config.toml
n_layer = 9
d_model = 512
n_experts = 64
experts_per_token = 2
d_expert = 256
d_shared_expert = 0
activation = "swiglu"
moe_layers = [0, 1, 2, 3, 4, 5, 6, 7, 8]
router_score = "softmax"
normalize_top_k = true
routed_scale = 1.5
balance_loss = 0.000554
balance_bias = true
init_std_router = 0.0211
lr_router = 0.00243
vocab_size = 50257
norm = "rmsnorm"
norm_eps = 1e-06
tie_embeddings = false
optimizer = "muon_variant"
lr = 0.00468
beta1 = 0.95
grad_clip = 1.0
batch_tokens = 262144
seq_len = 1024
train_tokens = 1289000000
steps = 4918
dataset = "wikipedia_en"
Below are experts of layer 3 (counted from 0) of a mixture-of-experts language model. Rows are named router (the router's row for the expert), gate (a neuron's input weights, with its number), up (a neuron's input weights, with its number), down (a neuron's output weights, with its number) and show model dimensions 384-511. Each number is 128 + 24 x the weight over its row's rms, rounded and kept within 0 to 255.
After each expert's rows: a language model's description of what the expert responds to. This comes from a sample of Wikipedia text that the model never trained on.

# expert 20
router [152 133 127 174 116 124 134 121 133 179 122 114 112 141 119 114 106 127 120 129 126 134 139 147 110 130 128  95 136 128  86 100  76 138  94 105  92 119 171 126 113 125 140 102 155 160 142 155 136 141 134 169 159 151 139 140 118 103 135 143 163 115 134 114 161 110 118 117 127 149 132 135 131 109 170 118 157 147 110 115 174 112 125 132 149 118 114 175  91  95 107 120  89 130 116 166 136 143 102  83 152 109 111 138 113 108 167 126 109 121 175 107 127  80 153 140 146 141  99 130 132 109 122 164 107 120 115 150]
gate0 [129 107 162 117 141 104 166 130 108 115 129 137 151 124 131 150 106 115 100 121 162  99 123 134 123 138 119  77 107 112 119 107 137 105 157  90 128  99 127 134  89 119 121 118 128 131 124 158 156 122 153 152 119  95 155 107 118 173 116 112 186 163 116 152 135 137 131 118 124 152 100  97 172 126  86 108 158 124 120 133 114 117 131 173 159  95  77  84  59 110 129 114 138 146 119  92 124 127  99 135 127 150 134 106 164  94 133 167 140 111 125 143 166  95 128 112 106 149 130 109  68 135 137  80 152 110  82 127]
up0 [125  79 116 159 152 128 105 113 156  89 109 177 175 118 139 121 139 109 121 162 156 111  88 127  90 108 106 150 124 125 152 123 120 162 127 162 127 125 155  98 137 122  99 130 101  79 115 128 145 132 160 121 100  88 113 120 145 141 119 123 115 148 107 113 151 103 146 108 114 140 147 145 137 138 110 128 116 132 177 147  94  95  91 119 138 100  89 179 129  85 124 137 146 122 134 144 108 149 116 138 202 158 118 155 130 110 116 112  92 123 146 107 114 102 133  94 137 122 166 114 126 138 145 159 110 117 148 120]
down0 [120 148 134 150 145 122 150 123 125 134 184 116 122 134 111 143 115 137  98 122 166  96 144 145 127 159 159 170 183 187 121 137 132 131 133 133  93 176 125 134 157  87 122 124 138 103 144 120 153 136 141  96  99 151 106 152  89 105  98 147 156 112 106 149 121 154 132 175 163 165 129 138 101 105 132  97 131  97  88 101 131 107 134  90 101 133 146 117  87 125 126 156 132 145 138  99 119  75 120 166 154 106  99 150 136 131 123 131  85 113 148 110 122 126 157 162 103 134 120 146 113 126  98 110  97 160 137 144]
It responds to: Pronouns and surnames. Subject pronouns he, she, they starting clauses, plus surnames following a first name, as in Julie Andrews, Rachel Stevenson, Ramsey Lewis.

# expert 18
router [103 122 128 127 146 174  84 127 137 135 117 165 121 140 135 108 114 113 140 117 126 162 126 142 162 137 134  96 125 145 131 151 116 101 116 140  97 127 144  99 106  95 107 162 122 157 169 155  91 124 132 114 131 126 109  88 118 126 109 190 129  80 118 123 130 152 158 139 115 119  94 155 139 100 108 148 139 170 138 140 142  80 146 155 118 128  84 153 162 125 118 149 126 128 144 159 130 145 135 101  77 105 128 156 155 151 116  81 169  97 104 110 110 152 149  94 141  98 143 162 109 137 141 123 100 139 119 126]
gate0 [108 158 141 125 130 143 124 143 114 170 135 157 150 154 144 141 125 129  85 123 137 184 116 126 172 110 114 113 166 133 124 156 153 124 125  95 131 144 204 168 101 106 114 183  75 147 106 127 170 208 121 126  91 105 103 143 130 100 104 131 124 137 139 111 156 169 142 143 143 100 115 131 153 132 147 146 115 158 130 138 141 164 103 111 138 116 129 120 143 123 113 123 140 149 125 169 132 183 167 126 126 106 119 150 134 159 127  91 121 148  98 106 111 133 129 122 107 121 101 140 114 140 129 129 100 121 150 145]
up0 [120 186 153 144 106 105 140 122 134 114 141 144  99 121 100 110 161 155 124  89 141 151 167 122 137 145 137 127  84 111 164 148 140  94 109 138 141 111 132  89 123 123 113 103 118 159 129  99 135 108 172 118 121 143 120 156 116 116 127 172 110 102  91 123 106 113 134  97 164 102 170 105 102 125 113 129 151 110 161 126 112  82 129 105 131 135 140 109  92 177 140 118 104  97 134 146 130  90 136 137 122 131 120  90 150 115 149 121 144 142 173 123 135 113 153 148 109 169 162 124 140  71 140 137 119 139 118 150]
down0 [116 121 163 181 151 106 122  87 118 148 117 144 151 146 152 163 130  92 163 172 137 175 118 118 127 160 135 134 123 108 160 127 143  96 114 101 155 156 131 170 120 137 131 168 134 101 107 169 135 152 104 137 118 114  67 122 153 123 129 152 133 126 163  84 147 163 122 131 145 132 115 142 159 149 126 105 146 185 108 153  94 130 128 108 161 122 151 118 164 156 140 171 143 148 170 125 116 102  84 135 103 137  84 145 146  76 126 157 127 109 109 149 126 123 118 154 134 181 157 127 110 130 161 143 105 119 124 111]
It responds to: Year middle digits. Second or third digit of years in birth–death and date ranges, mostly 9, 0, 8, such as 1905–1995, 1988–2002, plus range dashes.

# expert 29
router [142 158 135 120  88 134  90 110 162 160 188  88  79 140  98 188 105 152 157 141 135 129 104 182 142 111 115 123 170 149 104  84 133 105 140 163 149 155 116 105 166 145  80 175 116 119 116 131 139 112  97 156 152 145 152 163 144 116 168 155 140  71 130 171 124 121 135 128 132 128 126 121 142  96 112 134 102 128 106 133 166 149 100 119 183  96  74 126 153  96 140 114 138  97 110 117 134 150 158 137 168 118 177 151 163 108 144 101 108 103 130 151 135 127  91 135 103 118 122 126 134  99 145  98 153 154 109  92]
gate0 [122 156 145 120 127 102 117 191 153  94 176 132 128 121 113  92 121 180 114 105 148 118 120 100 124 126 138  97 146 103 112 125 150 149 144 108  93 133 154 150 154 114 122  71 113 147  80 109 161 135 132 102 108 102 175 152  68 148 146 104 105 131 145 102 132  67 131  99 128 127  95  72 121  87 124 125 113 100 154 149 126 115 160 104  95 124  73 132 141 138 113 126 154 128 134  81 146 158 114 137 129 119 152 120 135 167 101 161 127 132  56 135 121 151 135 109 168  97 145  96 123 103 116 140 129 123 102 131]
up0 [128 175 120 166 134 127 131  92 136  77 180 138  91 129 106 165  98  81 151  87  90 101 102 121 108 139 120 104 135 110 103 105 132 112 159 147 128 105 169  93 151 102 143 143 153 136 143 104 116  71  94 112  90 120 164 111 114 129 147 138 102 162 134 108 132 116 154 149 132 106 135 107  79 102 154 160 143 104 143 139 131 150 139 115 112 145 107 140 142 103 142 159 165 152 110 105 174 135 126  97 171 112 134 166 146 122 142 158 118 110  71 140 112 110 149 143 141 103 147 121 107 111 107 130 113 108 137 137]
down0 [128 140  81 118 169 177 134 100 110 155  68 112 111  96 139 157 126 115 101 121 130 149 140  96 122 112 122 118 163 114 150 138 130 177 141 111 148 145 160 145 126 151 102 120 162 155 173  87  89 135 139  84 102 155 134 124 149 156 118 165 143 153 114 123 147  93 137 129 144 120 142 184 133  95 103  90 113 104 146 121 166 121 122 127 169 160 138 149  96 138 138 189 139 150 178 136 125 116 164 188 143 128 130 142 109  82 116 109 194 147 162 103 170 111 144 110  96 133 183 128 162 155 119 163  97 119 135 133]
It responds to: Infinitive to, conjunctions, modals. Infinitive to after verbs or nouns, plus and, who and modal verbs, such as required to resign, plans to build, could, would.

# expert 50
router [113  97  97 119 106 177 154 129 105 116 115 114 119 152 142 123 145 120 115 110 112 134 163 140 162 154 126 162 136 129  98 154 132 124  99  96 118 103  95 134 149  97 155  87 156 132 140 116 145 147  89  96 140 121 122  96 139 149 173 112 114 124 125 130 156 108  93 109 113 126 150 161 162 139 138 102  98 149 162  98 124 139 128 142 109 110 130 130  74 108 141 134 184 126 102 122 139  94  98 120 150 162 133 168  80 138 136 123 126 148 121 105 145 145 115 159 128 137 140 149 118 106 168 160 132 129 125 119]
gate0 [132 152 131 114 197 149 152 139 109 141 123  94 149 119  96  75 138 125 100 146 132 158  83 107 150 107  99 116 120 110 161 147 119 142 131 180 130  66 114 137 113 127  81 107  83 168 148 109 155 166 133 140 158 109 118 161 136 110 109 144  92 150 133 120 165 132 117 145 160 135 181 102 132  94 141 164 120 152 103 140 169 124  96 137 131 124 109 150 153 129 130 156 111 171 109 134 142 133 117  99 113 104 104 126 162 143  87 158 140 130 108 162  83 137 122 132 121 108 157 134 129 103 107 146 196 110 157 103]
up0 [ 82 148 139 142  99 122  87 151 148 118 135 137 165 123 122 124 142 125 152 126 160 152 132  95 136  96 122 125 131 121 130 151 119 120 147 149 161 149 167  93 141 162 125 130 132  91 150 120 153 117 136 168 180 100 134 151 106 155 127 147 148 135 122 115  98  94 115 144 127 159  94  86  89 138 140 132 110 119 127 161 119 105 142 123 141 156  76 141 128 104 117 142 161 117 102 105 142 124 132 118 161  91  96 165 146 126 117 169 156 141 144 121 110 123 102 120 115 127 140 142  98 120 144  97 157 122 115  75]
down0 [138 149 168 155 137  65 143 148 123 128  91  83  88 147  96 151 111 139 130 109 100 101 147 125 128 134 159 131 155  99 150 118 111 109  96 147 129 112 113  87 112 161  93 146 100 152 144  88 100 147 180 115 171 117 136  91 167 152 152 123 110 135 179 118 130  90 167 169  93 119 145 113 119 193 150 126 141  67  95  97 163 127 154 113  87 120  92 106 165 131  81 137  85 164 136 128 127  96 108  89  92 138 132 135  88 126 117 148 124 104 179 130  86 113 118 122 120 112 138 137 110 158 125 140 135 154  99 117]
It responds to: Sports and country names. Words in league, cup, championship and national team names, and country names like United States, England, France, often in sports biographies.

# expert 53
router [118 107 150 185 149 118 162  95 116 115 126 138 127 112 143 164 103 124 118  99 124 119 104  95 159 121 158 195 153 141 153 156 111 124 141 118 155 128  89 162  71 111 158 170 131 122 146 122 179 107  96 156  81 118 141 121 126 147 120 139 113 106 122 152 128  77 156 129 110 104 158 162 102 123 131 139 100  90  83 150  93 160 148 161  96 118 147  82 114 107 156 139 123 117 134  97 114 144 134  94  68 146 119 151 139 128 153 114 101 111 189  88 126  91  89 144 107 124 139 124 130  82 120 114 108 140 109 116]
gate0 [176 192 148 130 127 127 123 116 125  91 121 103 158 111 150  99 108 128  86 123 141 122 139 135 101  82 156 114 136 128 123 164 105 113 101 119 136 124 137 138 116 106 102 117  96 145 154 108 136 151 133 130 132 143 117  79 164 143 123 126 121 115 141 106 133 134 116 165 126 127 133 136  87 125 123 103 162 131 125 120 123 102 117 125 112 126 133 143 140 147 144 188 163 146 185 140 106 127 124 109 111 151 141 159 123 100 101 136  92 122 114 116 115 119 113 123 137 118 136 150 135 155 107 147 163 157 109 114]
up0 [ 97  98  90 144 119 132 122  91 153 106 138 126 150 156 111 142  73 139 161  92 108  69  79  95 116 116 139 182 107 137  93 118 179 145 156 124 149 148  99 154 114 106 165 121 140 151 131 131 167 147 124 131 126 151 142 128 103 143 111 161 118 130 129  85 134 133 115 109 135 107 161 115  94 164 137 158  85 157 109 107 124 129 128 115 196 118 133 138 119 128 129 135 150 140 105 125 127 124 122 160 198  99 113 177 111 121 132 143 155 143  91 182 147 142 181 129 148 115  91 145 139 134 144 173 110 129 177 140]
down0 [171 136 147 140 116 101 107 124  73 164 147 154 157 111  92 124 155 125 156 150 161 131 184 129 139 149 141 171 187 143  86 126 147 168  61 161 102 132 130 102 153 135  75 138 106 129 117 125 121 111 127 133 118 119 147 113 173 133 125 171 176 132 118 162 124 145 133 111 157 124 121 164 116 146 108 129 128  93  98 134 107 131 115  91 118 107  81 135  90 111 144 153 148  83 139 111 136 106 128 145 101 111 112  88 149 129 119 134 166 139  92 134 138 122 144 134 125 133 149  95  84 101 135 136 130  84 113 107]
It responds to: Definition copulas. Is, are, was and articles in opening definition sentences of articles, e.g. a Nichols algebra is a, (OSB) is a type.

# expert 8
router [ 92 103 146 149 125 117 157 128 123 127 154  74 104 137 105 136 166 115  93 134 108 105 131 102 149 150 169 120 104 129 141 108 116 158 145 140 107 136 103 129 148 126 108 109 121 135 154 118 108 148  87  89 145 104 157 129 102 128 170 123 133 105 141 119 148  98 117 135 130 137 111 158 149 175 104 128 121 119 174 125  90 110 132 127 112 138 147 135 127 135 131 135 114 156 133 119 109 129 140 134 147 131 154 152 134 139 114 121 101 157 101 147  88 105 176 100  90 153 136 100 178 142 131 142 151 140 137 143]
gate0 [128 112 141 144 142 105 132 132 123 188 131 161 119 125 109 144 138 102 122 135 123 112 157 164 156 141 121 182 116  96 110 168  92  95 135 122  98 139 148 132 115 133 178  89 154 147 116 117 161 109 109 153 107 123 113 128 119 125 141 145 103 122 108 108 131 140  94 123 135 105 152 136 103 154 153 139 137 104 139 115  96 135 105 130 138 111 106 121 117 125 136 131 144 131 143 100 107  98 146 144 131 148 102 143 126 145 109 129 112 159 138 146 109 135 121 117 101 125 121 112 128  76 156 105 142 106 118 154]
up0 [162 144 146 147 100 124 115 110 112 149 112  98 120 153 127 110 123  85 116 162 114 140 168 127 148 137  77 112 129 124  99 156 158 143 175 147 137 123 131 123 122 124 146 104 104 106 145 123 125 160 108 121 106 134 130 100 111 149  86 132 123 104 114  83 154 122 134 120 104 124 120  89 123 125 101 108 186 137 120  94 126 101 157 141 128 157 150 102 140 140 124 116 179 115  90 148 148 120 131 130 128 139 119  75 160 169 143 133 124 202 108 138 151  84 156 158 106 113 135 151  99 144 131 137 145 109 133  98]
down0 [140 115 139 153  97 128 102 161 178 142 157 153 167 104 110 128 109 125 145 123  98 103 167 136 100 102  96 105 107  82 151  95 126 122 139 147 129 120 119 124 136 139  72 133 100  91 146 169 127 121 130 141 123 153 136 169 147  88 130 110 157  91  87 103 113 128 113 177  81 118 174 108 112 134 140 151 150 147 164  79 104 183 131 101 124 133 171 159 134 112 115 106 114 128 106 161 148 114 146 101 113 123 136 156 132 101  98 141 125 184  85 108 139 142 135 136  88 110 139 185 158 116 129 123 151  69 118 159]
It responds to: Statistical and civic nouns. Head nouns for measures, elections and governance, often in tables or after the or a, such as turnout, rate, election, ordinance.

# expert 7
router [138 121 159 174 138 105 101  85 151 181 130 123 106 126  98 165 131 147 162 149 113 153 102 130 181 102 133 162  88 161 116 144 122 122 150 115 149  88 139 153 121 120 152 134  94 121 148 110 111  92 105 138 121 110 119 171  92 133 149 127  78 111 159 157 115 126 134  99 156 163 158 138 154 104 125 147 131 142 134 144 165 108 111 157 149 106 112 101 180 133 121 148 122 142  94 106 128 119 191 124  99 113 131 110 138 128 146 107  90 104 161 131 121 138  88 125 109 128 141 161 120 125 137 146  95  96  87  96]
gate0 [179 155 142 132 150 136 133 110 144  95 103 146 139 151 174 115 159 101 144 157 111  99 151  96 139 122 149 143 125 140 154 139 114 125 128 133  84 123  82 156 133 130 169 157 131 127 155 112 124 123 156 128 163 102 114 163 132 104 106 137 135 132 145 121 124 131 124 192 138 119 112 123 163 105 149 116  87  71 133  98 143 121 159 110 119  94 168 105 114 134 119 104 120 139 109 113 142 138 151  98 129 161 137  96 119 124 152 150 165 114 128 123 124 143 159 122 167  94 122 111 124 107 116 116 122 174 113 110]
up0 [124 117  40 129 132 132 143 129  82  99 119 143  95 145 134  89 170 107 135 134 144 123 130 131 103 154 118 199 110 121  74 131 138 106 104 106 130 135 147 138 117 145  85 138 132 138 121 125 156 133 150 138  99 117 160 147 120 158 105 126 137 114 130 135 101 153 153 139 131 110 129 137 142 180 130 127  82 107 109 121 152 158 131 153 136 107 155 132 119 146 142  81 132 135 120 120  97 130 115  98  99 146 146 147 140 137 121 127 111 109 135  92 120 116 116  91 148 125  78 140 129 113 111 146 121 134 123 121]
down0 [120 112  97 166 148 142 123 115 108 115 166 117 111 176 133 118 143 129 102 134 161 114 153  89  95 124  73 158 104 148  78 118 102 144  95  89 123 104 161 141 150 169 106 120 110 159 136  97 162 154 110 180 129 126 135 135 110 159 144 122  89 116 121 151 158 123 181 114 153 119 122 129  93 101 150 125 109 150 167 115 138  85 143 130 176 115 126 127 132 130 143 129 125 113  98 153 116 130 164 126 129 106 135 134 139 109 137 137 130 149 129 124 108  97 121 150 104  83 111 149 107 192 152 154 150 177 117 116]
It responds to: Auxiliaries and adverbs. Auxiliary verbs and sentence adverbs right after the subject, such as was, had, also, not, undoubtedly.

# expert 42
router [115 102 181 120 114 122 130 152 129 152 116 101  85 157 116 166 143 165 132 109  78 148 155 147 140 159 131 105 138 141 175  79 135  99 151 105 115 122 119 103 129 159  90 128  91 103 132 157  87 127 148 143 148 125 164 150  98 130 154 114 112  88 154 158 118 151 101 112 147  81  94 153 131 116 178 159 118 108 111 138 158 126 123 144 108  89  82 127 153 110 146 138 150 103 106 122 118 156 116 138 144 142 156 143 144  78 111 112 109 106 136 107 133 140 119 145 136 118 108 127 115 115 173 105 147 146  94  99]
gate0 [103 126 162 169  95 124  92 122 129  99 108 101 123 109 130 115 123 110 147 116  73 151 103 153 106 142 128 147 157 140 121 148 113 113 158 104 139 135  95 117 107  72 120 167  79 115  94 127 173  77 124 138 113 131 120 165 127 155 138 112  96 153 166 114  96 169 155 121  89  91 139 120 122 129 168 121 115 122 139 169 121 129 147  69 156 124 124 127 111 162  93 140 144  97 113  66 151 104 135  98 129 119 150 110 151 177 144 174 128 126 115 149  72 141 133 149 180 100 116 148 142  88 105 110 119 137 133  84]
up0 [190 107 105 108 124 116 166 124 118 111 149 150 129 138 146 149 154 108 111 124 191 134 143 145 124 149 130  92 106 141 137 105 140 145 118 163  96 109 137 138 171 197 157 137 150 186 139  86 106 170 147 166 121 130 124 137 128 124 130 153 163 136 120 141 144 119 129 149 153 133  86 147 132 166 122 118 126 123 122  91 128 118 160 122  88 153 150 109 144 134 140 101 104 169 146 132 107 154 164 145 118  90 105 137 119 101 129 123  79 116 100 105 130 106 137 128  80 126 135 131 120 113 155 141 115 134 158 156]
down0 [ 79 158 120 143  85 128 138  63 141 127 117 177 156 132 146 111 148 124 120 125 117 127  97 138 133 119 126 100 161 129 123 113 115 105 148 109 124 140 118 124  92  93 125 136 136 131 124 154  63 133 121 160 127 130 155 105 165 141 115  93  87 121 127  97 119 118 160 146 111 103  61 127 162 178 138 136 129 134 125 129 129 108 119 141 121 101 126  79 112 108 136  97 140 139 163 107 141 103 159 109 150 146 153 129 133 113 133 116 170 158 156  91 157 120 112 198 122 131 128 118 115 140 138 128 160 130 123 144]
It responds to: Coordinating conjunctions. Conjunctions and list commas linking words or clauses, mostly and, or, also but, nor, &, such as obligatory or facultative.

# expert 58
router [113 154 129 106 120 117 143 154 156 121 158 152  90 101  96 114 125 160  98 124 104 124 112 106 119  96 137 154 130 144 150 123 152 140  99 143 105 112  89 153 153 125 134 106 159 125 128 106  83 117 124 122 177 166 126 106 125 137 125 160 138 164 104 160 158 158 148 126 123 120 126 198 149 164 137 107 122 116  95 106 156 145 182 119 120 161 120 157 160 109 148  97 111  81 142  97 131 101 126 132 174 110 106 141 148 164 102  81 101 101 125 110  91  95 141  99 181 128 142 115 149 114 130 117  75 165  97 164]
gate0 [170 131 108 130 165 139  97 161 122 118 134  93 182  90 118 122 134 181 164 119  91 135  91 138 153 113 154 120 107 110 115  90 103 118 104 132  71 147 126 125 133 191 128 118 116 134  86 128 141 104 144 114 124 100 106  89 178 122 118 116  88 133  73 132 112 169 136 127 142 113 131 108 141  91 104 133 141 138 124 143 141 110 156 128 147 153 145  41 128 127 120 139 139  94 107 131 103 135  99  97 138 126 138 146  96 121  72 137 125 148 138  92  90 120  73 131 142 103 137 142 155 109 104  97 145 115 149  95]
up0 [ 70  86 135 108 114 152 162 102 138 164 178 167 161 146 157  99 133 118  82 153 147 143 130 145 117 148 108 155 103 168 121 141 133 141 138 110 123 116 121  92 141 125 126 142 139 127 145 182  53 164 114 133 112 149  91 144  98 193 118 122 147  92 145  99 102 131 125 113 118 141 138 157  89 127 117 109 119 107 156 124 138 160 111 125 121 144 114 109 117 106 133 121 132 142 133 105 183 131  89 168 107 135 157 144 124 116 128 115 161 155 132 135 171 139 169 175  91  97 174 136  82  47 127 133 116 102  90 135]
down0 [117 146 103  91  96 153 134 100 135 153 198 129 165 108 113 127 172 122 130 150 126 133  84 137  90 105 149 157 134 124 104 132 158 109 150  93 121 118 106 156 126 124  95 111 157  98 158 143 151 128  97 141 114 144 142 144 143 134 133 140 147 142 107  83 123 142 169 134 141 120 106 151  96 156 142  94 128  85 152 164 127 140  99 149 141 134 107 164 124 106 105 106 143 123 103 130 156 149 158 130 113 171 129 114 114  82 206 145  93 120 137 156 183 156 114 119  89 142 111 114 114 103 116 107  88 135 123 137]
It responds to: Place and institution nouns. Final generic nouns of proper names of places and institutions, e.g. Street, County, University, River, School, Creek, plus percent signs.

# expert 19
router [130 161 140 139 115 120 143 142 110 174 110 117 138 103 121 131  96  72 121  80 149 119 128 120 154 162  92 149  86 144 113  73 130 119  75 127 145 181  90  64 119 102  92  80  98 117 126 133 155 156 112 159 146 126  81 125 157 129 120 105 151 108 150  87 124 118 129 130 160  75 112 146 103 136 151 142 174 113 106 165 127 127 110 154 122 124 129 134 131 111 129  85  88 120 131 128  85 138 168 160 115 163 133 121 160 101 149 119  92 142 126 155 132 132 140 122 129 153 125 126 178 145 139 158 115 163 108 117]
gate0 [134 135 116 157  99 152 119 138 135 117 115 132 123 147 106 163 139 158 105 147 142 111 132 124 112 104 134 117 146 115 115 105 108 141 161 133 103  96 120 130 113 134 133  92 105 122 107 112 154 152 111 125 138 102 174 135 163 137 125 143 131 129 141  89  93 134 104 102 143 141 136 104  91 161 131 142 148 150 125 113 159 115 161 138 137  88 145 162 117 132 121 153 141 142  77 114 124 113 108 132 135 134 116 101 124 134  62 112 146 151 123 113 167 117 123  64 124 114 142 147 148 147 148 130 104 144 135 174]
up0 [141 142 133 126 118 123 156  97 173 164 115 142 134 136 111 117 139 133 103 106 138 129 160 143 192 125 116 153 150 125 163 122 132 119 117 126 123 146 161 132 168 120 126 136 132 129 184 154  98 104 132 122 159 118 115 171 109 154 124 141 126 154 127 111 114 139 121 129 122 128 158 103 121 118 108 150 181 130 165 121 128 122 169  93 143  89 106 137 116 145 126 138 143 134  91 140  79  87 122 148 138  69 109 149 114 112 123 121 180 102 104 127 116 162 153 160 120 150  90  88 117  91 105 127 131 105 151 103]
down0 [152 114 103 140 114 136 128 147 104 124 136 145 137 101 119 173 151 109 151 122 118 111 101 115 132 126 148 136 105 114 127 157 123 126 108 127 148 107  70 139 141 139 163  95 112 101  85 130  77 109 134  91 127 119  96  69 156 137 117 115 130 149 117 111 150 144 138 127 124 102  99 139 146 100 131 101 117  85 138 102 125 109 146 141 143 155 139  91 141 118 134 163 150 114 155 110 177 110 144  91 149 150 126 101 145 171 136 154 114 138 130 112 143 124 116 126 147 101 128 107 133 137 147 124 182 103 177 121]
It responds to: Commas. Commas of every kind, especially after place names in birth lines and between digits in large numbers, like Royalton, Minnesota.

# expert 51
router [103  72 126 122 139 164 154 150 109 134 102 140 157 154 132 120 114  95 124 161 117 139 104 134  86 151  71 171 141 138 151 124 108 147 167 125 140 189  95 138 110 133 104  94 146  81  55 153 151 158 143 157 161 135 171  95 134 134 116 110 174 150 154 136 119 155  95 143 153 164 143  90 109 122 115 141 163 114 135 121 116 124 121 120 149 123 140 100 139 139 128 126  98 129 119 173 114 108 119 144 134 122 152 156 156 118 128 133 131 197 145 161 143 134 131 109 106 138 144 144 180 168 118 100 135 148 148 125]
gate0 [143 115 166 106 142 122  93 121 138 142 147 156 134 129 146 139 143  86 122  81  76 129 138 157  93 126  95 119 129 122 124  92 150 130  88  96 167 132 162 100 100 138  99 159 115 105 110 145 110 141 109 133 131 139 118 148 140 146 134 107  91 137 155 138 191 160 123 154 176 147 121  92 113  92 104 123 141 164 125 141 148 119 119  95 106 123 144 131 118 141 124 114 125 148 138  94 112 130 139 149 121 156 152 159 122 127 105 165 132 110 135 132 126 127 117 107 115 147  97 149 155 174 129 176 142 107 165 140]
up0 [117 123 117 166 146 113 139 134 146  87 116 111 118 116 161 160 131 124 115 112  87 136 119  88  96 147 134 108 122 165 115 109 133 129  94  66 132 116 133  79 117 107 145 114 116 150 128 139 159 111 133 146 126 131  85 138 186 116 110 105  87 148 165 160 151 144 124 134 149 169 105  97 142 108 142 106 116 115 105 161 190 109 120 148 133 105  98 135 109 156 126 103 112 134  97 114 137 122 156 142 116 147 137 128 109 117 102 123 110  77 156 122 153 145 119  83 104 145 135 106 143 154 165 159 100 160 115 120]
down0 [157 149 126 152 153 104 112 114 141 110 106 127 106 166 136 144 117 148 107  95 117 139 156 152 101 121 111 134  88 143 118 129 110 149 149 131 112  90 153 136 119 142 154 134  89 114 112 114 115 139 117 133 139  95  84 103 142 134  54 142 141 167 131 180 148 160 109 162 135 136 131 117 139 108 123 113 116  95 113 157 115 104 107 166 124 151 148 115 126 122 128 136 158 125 104 181 150 129 166 132 133 120 128 136 112 102 127 101  98 124 131 154 147 177 147 115 113  97 132 157 115 146 157 142 134 101 122 148]
It responds to: Separators in lists. Table pipes, semicolons and commas that separate cells or list items, including v; t; e navboxes and commas after dates.

# expert 13
router [169 137 141  79 112  87 114 140 123 129 150 133 106 141 127 131 117 104 115  81 127 154 100 120 141  71 144 128 105 146 197 125 125 171 167 127 105 109 119 139 144 158  82 104  80  86 115 164 105 164  96 107 126 126 115 171  86 110 150 117 165 125 127  91  87 114 117 141  77 127 128 135 168 148 127 101 156 141 141 122 166  99 140 129  92 134 110 117 135 139 164 152 120 148 130 110 116  51 149 158 136 118 128 111 111 113 122 115 115 141 161 119 114 119 141 109 122 133 119 154 169 158 110 118 113 113 126 118]
gate0 [123 170 137 133 142 115 133  94 105 141 123 152 126 160 115 107 113 123 114 125 115 115 147 129 131 144 157 129 154 134 128 100 114 122 134 128 121 124 155 116 150 163  85 119 144 110 142 135 105 185 123 182 121 121 152 111 126 112  77 105 139 133 116 106 148 162 121 117 128 126 140 131 134  90 119 105 134 142 165 104 137 141 126 118 119 115 171 124 133  88 112 141 158 114 102 143 149 125  84 161 103 167 129 105  97 118 102 110 131 174  82 120 131 103  81 103 146  94 115 122 121 171 117 144 107 133 134 152]
up0 [116  93 146 126 142 123  88 158 106 134 130 122 111 147 162 126 134 110  95 105 128 149  95 123 134 143 113 118 102 125 118 163 152 164 142 115 136 155 108 117 135 110 146 146  91 149 135 132 148 123 130 132 133 167  73 146  86  99 131 119 144 109 121 108 160 131 143  81 174 191  91 105 130 158 123 114 141 112 127 129 130  90 134 133  79 121 181 102 103 124 145 110 156 153 112 151  83  94 107 141 142 103 127 119 180 129 158  91 132 138 149 121 127 155 119 111  90 112 110 130 108 109 148 113 115 117 117 160]
down0 [ 69 137 124 113 150 124 122 135 153 179 141 145 146 145 117 116 128 117 125 142 164 153 113 126 138 187 126 104  79  63 136 136 108 134 128 131 119 138 136 104 125  88 102 122  63 154 145 137 150 130  96 112 161 147 158 134 106 104 131 150 125 135 133 158 134 135 125 122 139 127  97  80 103 108 102 134 142 123 187 117 112 163 116 108 106 129  98 144 112 111  84 175 103 144 143 136 129 163 142  90 151 121 134 128 113 102 137 153 127 121 122 131 120 137 150  76 141 143 114 142 110 148 142 144 117 112  91 160]
It responds to: Head nouns after determiners. Common nouns heading a noun phrase after the, a or this, such as family, album, time, series, genus.

# expert 26
router [130 109 143 173 131 155 138 123  94  97 134 102 147  91 153 140 121 161 141  88 142 109 166 120 102 129 149 150 149 145 107 110 169 153 153 159 146 116 148 102 117 144 146 147 124 134  78 134 113 119 128 139  90 117 108 103 132  90 161 110 107 188 137 129 114  94 138  91  90 100 118 119 104 126 155 145 147 123 143 159 112 108 145  97 109 165 169 103 135 125 102  61 114  73 147  78 114 113 166 112  94 127 137  97  92 160 109 117 124 128 114 140 140 123 124 137 137 113 120 114 163 146 117 130 137 112  91 158]
gate0 [128 123 126 180  56 148 127 194  99 170 132 101 128  97 154  91 106 117  84 145 129 138 130 120 145 142 140 119 143 131 136 111  69 116 115  88 116 118  91 104 138 200 130 131 150 117  95 110 129 166 146 133 122 137  97 107 139 126 164 118 132 101 121 105  88  95 116 138 164  93  99 116 143 120 161 139 128 143 150 134 172 131 139  99 139  85 138 105 124 162 105  76 150 164 108 128 123 148 130 124 142 138 133 116 144 162 129  99 129 131  90 144 125 111 109 137 136 136 134 172 126 149 139 115 114 147 130 115]
up0 [159  96 107  87 138 111  98 133 140  98 129 147 115 137 136  97  89 135  90 134 124 132 134 148 131 145 121 119 126 105 123 125 119 134 105 117 119 125 134 164 114 148 100 115 126 107 118  96 115  91 112 104 134 157 152 161  91 144 120 148 112 158 121 129 160 131 132 129 116 143 101 130 179 105 127 125  77  90 100 102 156 122 118 132 113 159 118 144 130  99 145 143 140  97 159 139 140  94 160 124 129 143 103 119 117 104  89  97 135 151 115 136 116 107 157 141 156 147 114 124 118 147 120 157 160 137 138 126]
down0 [122 134 150  90 125 156 157 136  86 118 120 147 124 101 156 106 108 138 157 127 142  87 150 124 144  94 150 143 134 145  79 164  98 141 144 109 179 167 154 115 149 118 175 167 160 118 105 125 163 105  77 151 151 129 101  92 196 160 135 102 160 128 144 152 137  94 149 136 131 109 181  95 131 111 136  99 104 137 129 127 107 142 131  79 139 132 119 102 119 141 147 143 147 128 195 157 139 136 157 150 141 111 137 140  98 137 142 143 111  88 127 132 139 133 136 199 137 117  98 150 145 124  96 154 133 147 170 129]
It responds to: Odd letter fragments. Single letters and short pieces inside rare names, codes, non-English words or math markup, such as N-n-aji, n22X, πεν-τ-άρα.